{"n_layer": 10, "d_model": 160, "n_experts": 128, "experts_per_token": 8, "d_expert": 32, "d_shared_expert": 0, "activation": "gelu", "moe_layers": [1, 2, 3, 4, 5, 6, 7, 8, 9], "router_score": "sigmoid", "normalize_top_k": true, "routed_scale": 1.0, "balance_loss": 0.000252, "balance_bias": true, "init_std_router": 0.00974, "lr_router": 0.000589, "vocab_size": 4516, "norm": "rmsnorm", "norm_eps": 1e-06, "tie_embeddings": false, "optimizer": "soap_variant", "lr": 0.0156, "batch_tokens": 131072, "seq_len": 256, "train_tokens": 432800000, "steps": 3303, "dataset": "wikipedia_en"}
Below are experts of layer 5 (counted from 0) of a mixture-of-experts language model. Rows are named router (the router's row for the expert), up (a neuron's input weights, with its number), down (a neuron's output weights, with its number) and show model dimensions 0-159. Each number is 500 + 25 x the weight over its row's rms, rounded and kept within 0 to 999. Numbers have three digits each.
Before each expert's rows: a language model's description of what the expert responds to. This comes from a sample of Wikipedia text that the model never trained on.

# expert 20
What it handles: Institution name endings
router:476513543497521509527449466548515520497474489486503521515517494495520491510518457503511510472478505504491460533506454537468448512486471499514440518536489508476478497462469478513456531474497467555505505506495489498475519511527508501507518469529489544516520479539538498487515523493534505517503483480483522519485510494573543517510498474484504466471509514465461471474515508490479491453446528518518462525503483486519488531495498498451503476465547527491483449517500498533498513518513526
up0:510517472525448441548524541532490531519487495490506554516505513534511510480492482540509458503498484510515483507532449502481475528531510508509507508449516460512471508469519489493478522507486471525507490487524496531474529523547530543497515481491531474504555485538505488505488490492439529513519521497509468527511502496522523499481491522522566474514531460475479467461506501519493514494487497497510491516519524523517521527453470481478477457523494521520469445500498552524493487491529514
down0:531548504533507504486540487440466491477496520470478510523479490448506494513488531488511536515526535492552486505474506522517479494562493476479546540511495474481510528478462490476473509503475511479485498475524501514535468493499483518495464491505512527503501513523543480525468534533495449488454492487479506509491467525509487466509484473490461504534470488509485519515546518459500529532515515517473469514484521457491505507494530501508484491464496487494539485433567507498450535495494500
up1:489502540449524489531516473472496502469496459515488492547459491489516496503470481564552515533470496491517518487493537512503480458566512519485479494514447471458508492549522445476519520513491482509488489520512506503457499482476522538512517499509481495455529502548504502497482518456475494545503457517487479510514548475489481505516514495538503513505494486519514531493519509475464505512445524532497516498493499517490555476473495541508524465539511520499510491484525463497497510457480529
down1:494515432475487485520495524501489463477503545470509545447512484533496471478468512489509469523537475507506527531503489457489518522501483461448465492471526417511505497485508539501479466449495464477496500509468480522541466495516507496486476481486479503530510491470509542511525488528509508497535525543530511493466485504499482506503511464470525474507479529479517480489497489464492498513511511500512514472498475528494497510478459460525466514460450524526487488455517517527453512513488537
up2:456520495493520506556464496486520491535529505511499502475498491464513505480473496496493497507516503505504529515519522549511461486520499436509493510509439496529501518542469457477499464491512538495459525533460519519484482482548499522507519433500532493493538498507467544504498514499499488469533477506513515560489462498533482517467497510534500515521482533469492463485542550494449488476505523558486481518506484507515503466491494480492510446508490513501497468540465473502470498531513486
down2:528481485478510446499535452491489480452499503471489481521478481515496486502486466454491486517506508540501496494464452500485532514482549450469483518498493482491449509492532512481490524484503478541498525476505493477508513504489482477471504496540499489511499517463475517477539512562524563544480509504524498488501481497496440457485454546538525532468558476477467497516488481495527528509480517483522525461485499516523522470467494499512459515517529522492455520489527491511505512497522473
up3:535510546516510496473449451504489517472503505414505470478499508480481465495560483498472469472472473516489464435480439488512497533512511467505493524505491495494466489479518509499531541492510479477489502478484502476494480509510519527487566519470462489465490482482511450511518542530472513510514475471482497487495504541506498536500485472504491516517512528475520503530531489511532472518500515523520454555460496503512505526479488431482496508531486505514497473511500468497495508520499521
down3:485490501510479467515546524486500564465526497483470489519531546450494529524554534507482531479494452495519528483485497521528461484483461543487533510455539502542516524557484516527522528505532510491498471490519486474499518482480479471495479477484493511482517492521470475531508490495493546492489508541501482498545496522484530528472474539482486501528464522535510485476461491471483526466488474511500487515471493501482553515509501491432469489456485467510497505513486505452499519489491514
up4:534485573499519495474494447495499493529517487583494481491493511491485511542502485508500528512473477552481503490479499503523499469466514458506502493480537448503512527467521500509490523489502478561512468475498499494497475498532502517489511545552488498456480502540491504495469494509510514483490492487480496507455554507517525496475502504501542470477483474472521495477524523477495492557506494480501491480524531449494485537480491444506487495484577518488455505524471528507503519524502487
down4:461535471519491489472492533484478508507470511464517503520493500546488570526524484543515489473544455523463479501487497529504527515484522518524510511482538460509488506495503481519526430508526478520485496464509520515499483478544527471504492495478495472485494472462470521515471507506534519513499504460469476484516551478516525533471468517476492471541523464509515501491479483497502473506471504470464514512477470555529494513472531494533508522442495484505514501461516458460509543518475523
up5:549498510508477495540503487538528517501482497525470459478491452464480519518544520496501498498512509493512545524493432477513503489513526513503468486492471474536484496515533412515558511496490507482527532513466512501511478543491495499495472482521496511478491476491519490506472469483506486505538465464475487490488499525530499474493524485481514458509517479520508479475477546487482480513461502547476467517465512472513550490507472506486514430518498528460531493446505493525530520488484517
down5:492500534482481522451491497512471503483502494467497531494477513480498457477493450483483511455440507489522458483474523540478497505496496502482482469524513472471487475481486534517478516493493523543462492439486478447537519478497500490502452466505458508505538493525494489496549503492493476479461516526560522536515494512457521475479488506478505507473520491479544520444471488534564494474508487484539503492486465511512505491482499484545491517503530519496478538496491499530551503521482482
up6:503489551455448547505467524506468444499478538482471502509508509450492507482517480488529489437501482487510524520455508524485503504539513513507484504498474474505512472500493459492526493503505483511464463501533497467503501488507482478467481486501523483528481520471507440510465514510547480465475531499480488501474504543476468516460482554512452532460477461472493491535502489490518513523495478486495502497486487450513539483541553511501515487472551497522512521513505477534504517526525490
down6:541497511478542547514497476546460478534460493510511529500528510541484501502433531484486483515503491505484497489514443522490480515498523479426520487492483456485507504509511513500504479497489466510490497520563522513483484477491480506546490514508503522470476534532477525473483502494486508430466532499481507475514503483534525512498465527472509454535526468471549534486501530510504513461469518476492505504471502504463498512456489512539491480500529468454480513503504500502525446493519518
up7:487501558471509529509536511495487528529464485487491528556491464489466514538530505490547531488512504508468474557514513531516472505518519500494489453492468452473483500495468515461501520475485535484502512532502519497477515499525511522556510515509509523534496521502460470527539456516471498555506516469497520554491499528508484535559467476486477516522483487514487453479519523479490527481464519515506490480471544462510492519496512465489484493486528505462476465535469516502509511471499500
down7:495490532492465513508461539518521485448533507510514545526479485520522525455491479493524474481496546537516479468515533466513511494530513527517512499566520490505499522503527504483542466503510456462483478504509465508511499513516466536521530464467533545533529536551549490518503525479520496419497505515456478479476506509480491466494452534502516463517512502496489540514507518483530505515453482513489494480509520504464482504482489468521501494520497489507489498479479522547533527505484510
up8:481494511482523512511480538545476525502537484514505510495571523513581501512492509508495491521488463486489478513494470524485471512486548505507461454540509478507541494500471497540479483510467524521533513494499470492494495550498507538514492542542545534501475501493519461496532494491512538506495455478500466528501526514501524528499483526485505473506458524493467483528464471468473493519494502549500520484518532477536452460478547489470517489525499484491501484498486493561544501503492496
down8:519528543525488539501501499513468495500521471534487523510525479543483546518465455476545525450551506509518464529478489503501515482489488517523530518526520512461473495462469494474482494484518546515500517496498476484509476531495502485490517537494531500555537509527504489531473550467514514485532467515486526493517483460480451484479465473494513500473516534507505549525477550460483519472478503481502541501470524482502491493540480503479486497519448503486484465513510475461488521541469493
up9:507479501530468468480481490493527488508498523518505536524511492488502507485493535552499462521460517507484469470550428505476478469506477537485469536485515514500514521491481490499467492452532509523493503474542535486499489531557498533505542505538539478544459512475483471523469533507489486535507503471475504527491490505513462491497533515526542471486525494560497544505550518494477491503517530502475528487494484516500496475487517534522468496523483541471468489474455538500463496483499496
down9:536454455483474505453480526515503467544496493472491515533495491542477530521506525533471501480538523467521491512528483488542507472494466500522517488497419490469534489519489493499497480509516508480495494507485514520511536526567476494518479475504504498502557466497526489495514512503494469485530480523514495486514498497476517519448519474531500477524536483505519484510513540518524483527549548526512513500501538514473526474530499489492518534464508472462494561485478535478487476518552521
up10:492521513493512416474501524544558484567471500498471513523494507462498500514555459534511495487468463493493489500503481515477526484488513515506447515516529479518537520504490495507492492473488462515517526509533473481483516529509510535500533471517522535501509523509514520482492515513447464479478490458536503478484482479510557478495486522509532469476498514531442490510495515515470465503483522482469495556482495455500471481514495471482468505544499554483481487496506519490517487531527516
down10:544487492541534489527485506530544535462495520466475460512557453535432528500520522462501522509527496479523482516495511509512485536510558448504506470502507531524520479504466487502439506528479518479538493530473496497495476484493525505536511482461457531530492434490516505505501519502470484506495507502505496464505466502520489525498509486505517534496475492470522491473516494475481526521491496539486513514462520469464509497500521539539478500532468526498523480515474488529532523489457492
up11:507528545462487459487505534491483481459522484472482545483472501501538462500510488523473517476527507535463501534485483475490517511479504521511509513506461482524476522497499484539479447456509503518491520484509474513499504476523509490541491525499512484484507483556497509486488507459501495516529508526510549483500539520506457532506509478449518469488528551503447499491513522498468479481467543495454509528447465541490515530498476514470503478487500525523497469481555520482477561506466482
down11:514515474511513510510496492513492494487509505521508481486515507429517450522488482508493471491482495464478495441463516479482536487491523478519481467453534441465513501506495526475501583548482529469478471493422470496499506488466541535519490480549469495490435508486509508500559481510509550499472491487492485500520486513516534483526504498507486527503495468487524493484430491473465523507510497453492495503511487497495484493501534491516478530518490501512509515462482522497505517522490495
up12:516482495489558509496511493496536500513491470446500500514547514492509506508563471484476510497484517526475465492506506538518531543526543513520512453537482505498496516476516492521533525542530487529475501489491462492474513534492526469532520455453533474515559488498498513507523509534511549527549506468503457499505490479488501522508500464523530476499527457494477525508522496487504513478517529505472477504485550535477454482484478475540465501481503507488500479460471469514457517487476534
down12:472509525529436489506465494500468526506528519536534501542406490498508467504476499490489500493499504553532514498525545458492467498488495494526471497516467466506522499521503475484498511546523520471521453533520521506471513502515471503457508531478479544489436483437510491490485545503511493494487462477537488510491515503522483520502512531524503495498507521515509509501491467485476517514497504497507521515496470509529556553498502500439529518513515526522492527529493536482515495506534529
up13:471484530482501499496494530535528501515473470479519474504496504530483529443488508486486459455504549489531486486462454450485497526458529496495510518503462503490524489476477491484521510473513503494506516489494457515455563516519469452535486506509523519471519501531492441494495494545469484526474534508523531504539510499508567478507491499518469468469477484502497478497498489472506515490479543539524475508469493533469481512514480500503519505506488525511507494535417496510485471530511531
down13:500497476482490467513530514526507496505495490544519481469509477471489485512514515524488475513468504509496546504543543493506501545510496533511506506449521498488473481481493495493521525514481548505535506508520538533519479497468530512533538484501479493518510477476523521513492494509499489495506549510468459514501504490461499475418511544501488522452437488469488452512512495474508532514494439486525461552519503453530494514466530511478532463487504481478499481481509445501549477467504513
up14:465486539499447525562517503500518488484472498474531470519494523526536514516474445492484495504470511482501501543492511554488451538529506500479451504539501476503486507502519523521512525439502448517504530499509511469478489502536492465515544480506505461559525496498523510515499515509465491502501516475531480519496504515521508524525510503502502512499530499537476517483488531499482494514536514521490475525444484508470474568525481503509505561495483473501534484518496490516441550504493509
down14:492518498505492496494492497519501484542495514459458512492490513446464495475495454494487484507483528487483481515503517527479539478477483516487512503516500537496517508465510485529517451530482536472523497518450459523520516509515454490490493519505517472489509511533491572518504514513538500509560513487486515513496479511548524482529529514511466491545515477484477462526460539518439491494495473534437486535529528482514570478483499487526488460515493512449496487514512483524502482514530470
up15:493502529498517512523492512485562494499523493490483487508463515474541478502497516487460522482497482534492505496509494492467498494528473507483432484483485491475502537495489482483495482509503492519470556507516508501509449520491473466505498491520541509522501478508497497446525491457513459568564439511487556518504522479544535522497511519508482495495486544540480490469520504521495515488467472490512530476475506497482509527497574521514492497479493499498492497509549514478447524523532550
down15:476496465511464500456445510519564535490542493498473475524485499521463534511504564467502503542504497503496483509474492459456540475544479514476471513504481485493531499532498499484526518519489506518491519488513490460477474493471539490482528475513546497471484441499508490470503493498552472510523486506500501487542502507507476522540474505523459502534496498520513487491529478446525505505481455537495524492534540522503497495478552471501520507514476494492499491456456496463480520466527492
up16:485483496544456492494466505500486465520487475481447506457546499471464497523485455519477512511503557499523500518500513482470517521522541520516465534486492494455465513507486456507470528503526499499497505531482559504466519529471527537520493532516487514505478484493495527470511545500480524483514496530548470498505532501472521510491477447492509520530468540508517514499494515440539491498541512468504517519536486476518483477518518505477498478464472500485498493526545498473559511509452518
down16:472471506498483504442457492508473550510493475463523490492506527526518524458471540513490539531506499455482495548484517523533479529454509490497508458520466468559487479507528503510487509501463515478522544549527453498500475512500517461473534526489485486473480490470529494521526483521476482489486518491506564531518478493516462488497512539489521507473479509508517496543510509512451519508486516508501509504516540475441527538469456479522520500514506511503488498513477494510488510457458493
up17:466525517460506490502547523524500549475492502498477513469539473496474478447531506508451495487506473439514502499473473535502509473466506537511492492475496466495517486529462458507491519499535484526477511483507462514477523503524472497511486497535474506491483481546496499482546500468493499479480549501467486478498500497490511482488567518477542469463510529471501502508483541498569487514509483523481468471508510509499463456475495512518525497498557565485478492504488533485522513491506535
down17:501472500505492485502500478508488465456490502487509503508551511470481514507479510512472554541459494516498505474533498530482472534541510495495467484515494403498507505529496484513488484507484526493522476523481488512527498512516512503484498513492488463518522509486500547489476477531454482469510486434549520526515513493525503526487497507485500533455501498475476467456508572518522511464497507499516548519529502535480488553488469526481562473538474491513507518472500493475515535529510523
up18:487510480512501510475474473513529527503473444437507474503464481448490501530467519518486492495492488530524506553523456513518481500515474508504500490489493493476492514478496493489491519522498471544535453517488458486520518448516455532518545465478533498512493478528504526499473491508549538476510522493496517498498458492509548493541502442521511506505553503487474545526502491490497473488496519475509502512474526503529574484520526532476486474509520506501462497520467541499518514502472545
down18:502540545539495488476495510478505507518460542518493473479488498501500504452510505523463472468493491474532495540520468470487471519462507463524511523471460607509505498503511503475506481462482487521545523512504517567528494503459487549492519507494549488499480503469453483495508506534510457497466458512515515498495507477484509487476503493482469499484488479503493514526475509495513480510536468531481498524506515502515497499538501526496452516526503482506522491511485456535454497528558491
up19:497520543481517515469503541471511498557471510523487509493538500527469531528481467498523498480494493537489455486518490583512478486505542519481482505487463509530509504476485545500512504483499502501504465556492492493488495482522532533493536522492511581477520511563534502512492513536490492526518496510505502500487556551533489520505515490476503492484480462532478492459508477512510478500497471494494546508516498465504532507485524507481444521462539526453506488505473530530506496515508516
down19:477469530500449515542537462473508494466469498513520503557511499447530517530502466490491471482516522474452513516493518470500545505563500486502502502530533492469495532493509462493495482523503506503472492531511500476514511507499532477497557525508496503478490470494517519512495535470563495485477509453466465523455550494484523534480527551523523531497495484525483476541501517528509508485479473515530471520458501531503505501462479505525505528486486450458469501502534514501494488519488508
up20:539533498516505462522478485468569533527503489488525544478465512515491535475549501518450491495486482528496501516527531529505500493509469528515458505500473520473516495535505502494504573466489502511483493477510489467488478451494516521539528494529492543473511518482519532482478481491546478554506502547496535524495505486493517519523492509491520472497508531546449533491527481478471494531510469489483473525466509509488490557484471488490484525493497539469456469480471520481522508495513519
down20:520456484476460503503480486504488504510467490502513442533526448473505530524473493520510532451519523492519455457491519481520510526467456477532509484512517531477475516478483527484510517532490533501501507536538560504475504473528504512483462528463499494490506450495508457497495547468499514497514523459489485505509480507529514467490511475475546523489499562510533481507533503525535497525477513524557490552507483500539488513525533481512500489539497457510523487502524504493491513467474470
up21:510521518496511515462468485501499489485548501488516533521490534495505510530512495543506498463517537482504468492498484505509510464479519504546480495529492485534508475531478547496497460521479529493577505467497472484475557514523514506529509492543503503508491461481477541500525474487537493484525508529496496519421510500511509477511522506526522532517490530459464507505513481463499519508449514484495454523454501479515521483503502534501530455450481500554505487515461501560514517495479483
down21:485518476478516515508518530523500488498514476501480466521505475511551478508510538489498490500478483468510486483493494490520515497537500522512513528471553555515528504507481499539532482489491493453507494487534486518486491488490532532500473473476556482511477482482497481491469467482447475476512475512491541449511506524450536488509472517490476533457509498568532517542486480446507468521515529478526471550494507515470511511498490519550485497508536550467497510490552514471533476511531520
up22:500499546540480530541474507526481498502506480480507478468464469492494533514488459509443491504489524509501460516493450515474482483534498471525473513525482534482477498498511519483487515522509454515514489488485469475566512501524475471480463475536522496484496431464482525512475543487487481457524459524510547504509507459475514507528478543492486512522485506509473505502464519490516498524465484516473497540479497496496502477542468476444489500465488508481457471506494450485465491476478526
down22:500485523580490513544539524504509514547493454490536489558522505482469525470489525513533484523458482486493532512511483497488485507530508512523515486515490612507515494508539489514511516531510501519495519529494507476530508519500523428520497481504501516543478487501486481513504501491467507535469530483528482466492490495525525486524529494497512525477499505508491478457462524506503484507436518492466513518520494488498508478530516507493515491524522486514584504488477494507463512506503473
up23:482444527553476491501481477465551476531535506540471491484505521488491530478477503511535478489487526501578520511487481472505516503486507496537500539499522513432463485495482508522488527497485478468477499467490488464515488496488475495509486506554529506467480473505525468492540524469542492474509501521506558536501533476550498503513489470501515480474510520486493526482496512504484506455523509527499501521473454527527521493497447501475464555536511499475489484464522510490496483505482539
down23:478509504511491464485529489491503492515490494483487488475455498554466524468462543531470521482468477448528504502539506488521492516510489494486464466478455505501527501536515489477522537496510539496521525522481520555482490468501538493490533484568491468448517480515484541516517476476517551510526525491479508472513508546475489500466528524511481521538468555434516487498470488480466460507512494501435506483485520501513474501517489535478491519491481494454481497512503502489494482493485512
up24:473500525517510539453479466495489479463487489476501496527507532495518546475546492463526521500495530519481520469526478501494528504474502490477453493528458456488448514471501496532521456559485475504476483492485489536518531509520469527501517512470512515509533503498504495530508535448486479504565502508529533515507457493487530530481521522498521518523513481478497512467492529484509490506471498540459475506478542532469465520496522483497541516451548528515485503493515474554513464498488494
down24:506488506504501483507500550519478480510510464528516526535450460480500499523525507530500479533513485553502517492493528508452517526517521504504506500482533463505464454492506520504502461535514523506528477475513522475535444473510499500509536506499517494519498510448506537490479501516527496526466509457483513468496517465516498471500520486518536492504488483547497506509539488498509507483525537479576505492488514509529471478453523484483451504524474473460515505487414545487492503500489447
up25:502479499528539529507486533489514508483504487482512466474518506559528527462500536499523481514480478519480476490510489488478468521486525524475448454477527485534509510494523509514509502463485499480493487511480498501510521510466474514547537517547466462534495480465532497474476506508500516546515558503513511519517490545458538510558469517481500520482516500518524470496504496497449521468489470494485489518501525537510493570522459506501491502492548501539487533455517517524460536502480535
down25:514546487447534500529480525495502460490513510518489476474498467454513484509528512510526479507486512487533498508496518464539509499498524540511512527496497395487498438493487492539477483474517500470546515496457480483453486523503512513445483510488488491464510456544482448527537515505524487526523512500453490496451518468505457527488525489468510485504540469469476495500500488496506513495524510486496483471514469461519495461495480502473513491490504518495527492511518481510547483507522470
up26:511484476470501513524510504481479505469469503514500554524535506476507509533515523462473478482481503457470497548476485448465442493561478482522493490495508529500448506483537531485516518477464481509484464520496521481516491473535503484484477494519533542533499521485474497512480469513493500538509496530519574560501538489532520530514490485503468494493520532475454471519552492493493488513475527495463483507503500470499543529510507510524478495515500443510493480497507499479482512537505456
down26:498500495500505486534501506532493495525529533520512532511496433539530484411508495525533484480516521503527488508521489518513481474521510489503543460489501523524496505476499550482520468498536473491516493469499518505483510486492520467520516474543496457501536548548546524502522508508538486479490481472495492480542527472455512491491485524508485451522469469522477505497522543524533451534502499471546491472501506535504502466499452485476540506477518493516498488483495464464516518487471472
up27:512504546532496472527443490523529507501504504532478499495485507550514460519537453514513550485503494479563468523493470522518465511552515473480525497497566495474510494520491479511470532491489490515523487474453469466509497486537551489535458485494522510494466497532485463454490505493489469462509489517551479516491525478464503495517488459527500480538482472524490494511519500466505494512499481513503487516450505481509511489466509543493510497545464457501513467497490513528460491517521491
down27:540521474497532468463513468503474437467557477522513494533479536487477479487526473494481535504485504492481508484481527540515545491487484490491478514463508470526486481467502498519490498470488517513533518482524484503489530494511494486455498476491496459563472538489496517490508467558485487498531510535500464546504500486523507525510495532539462518538461494479519470501492468497481520470510478482471512491525486465492492429496506469503468542483464513514536503520480497456525521504462475
up28:514464512486517490477502443518504515457505542501525480513531477493510527544506473547517480508473495498512506507465519506507479456485486482475482518511504496498518499450518502528483511506533503544519507529517483450523505481493476474480451503525522515511457520484512513533467480508480445479486485483528541506490510450501513483508452481485507521500519574411530521528509477506484523519456528518484499509477497534509527474486518499443529502522537475521453480500509498529479508517503500
down28:462524499479503515470510466526525519509484474527468493415502565554495504453509501490484512452519495510514453499473476483497514502525485509504508503497489516544503451521482498506525489507544490502515539485480477510519481525502507536516504490445485496470503524485467483485496519484496528479530470520490511544492484569510537506489546486514456474492490513518537487465481503484513512491508466542519501499505544464455459506487496529466481475497490480505517522495474484467526462498455470
up29:486534520528515492532510506517453528520530550500495508505497501494503485514454522506536468493493507515497522529523519508503494480541483534499489516476507458499484489461506554493492495526522444494509493529486500463443543470476509481466499466495445515485498466455532465485528514501508510508501500505515490536516531493525433471518506485481554515484495522466539489510504502414515510532523494542526477511516536448511528528519463501500480514487466497484484527496501522516506523508537502
down29:507482482460505513485492496472533528471488489468479496436536528488513500495544504494519517527502486504474493483495527504446522514486514500490511453531495416522498488510530468486530500488517526516455520528520520532514493518486458492510505502464503506486530531518500531462481479494487469490500525506475450463499461469478528531504519505483483525505505499534491488476512513547542554508542483514499523453520473517503469479496543498510518523549507496573485488543510521483528504470507482
up30:475479513512527518471507477491451549476500522463522502479519516507523486475485471527525542483511493488477512502482492497516425464466513505499468519514451472490506464489484471560495490475485494489497518533447477512470531502539503509486545506511466501511508498546477479484476477508503527477493483447530472542485461495528503505470510481519462491526476507482501533489498538498495503478478520537509459518513456471529491529476518507489515478491558477481494486486541474539507495532452534
down30:496503499506471510473506522486516493489505543491522482506532490512519538548508506507457518465530531512476487529513513471475461408497460502478490516476502481476481510529483456516475471520534519536501487518452451508516485495476492544476500538486522489523484510532495518489510503480510518503479476448477519489482532503490505492491514522500486526480469527530469530528473457497494476476498484536498516494499517526475510425450462499507443460485513480496511513492453477531513471478540499
up31:473453520504539511482508519479488487507465511467527521490479518511513492475543509457510516480494523545550505459488482487466517449532520494526499505529479516547455481511502537502500523468515478526480494506523496512466461495464502505501549519473529527562479488536502486523530523495518470506496478551502476524501515529475480508459560487520527511496493485466486570507489539482476495469484464513490520484512537471554500484523487460507476522498488481498509493504492456471492502532518489
down31:446499487465496493522501498456500514485487542530482487531536514508486480540480465496520483503474480498486505461519521553497475498493477515504516497507483538513469510535525488517518508481503479483479448479505552476533515457478490484535477525512475482475505499470481522506435471532475549492513486485508504521472506479545450507524503457479479483485491506511479515525507481487504445485537527498472466467478431493480468493508511482475499455470538496458519494460468476497488492470493536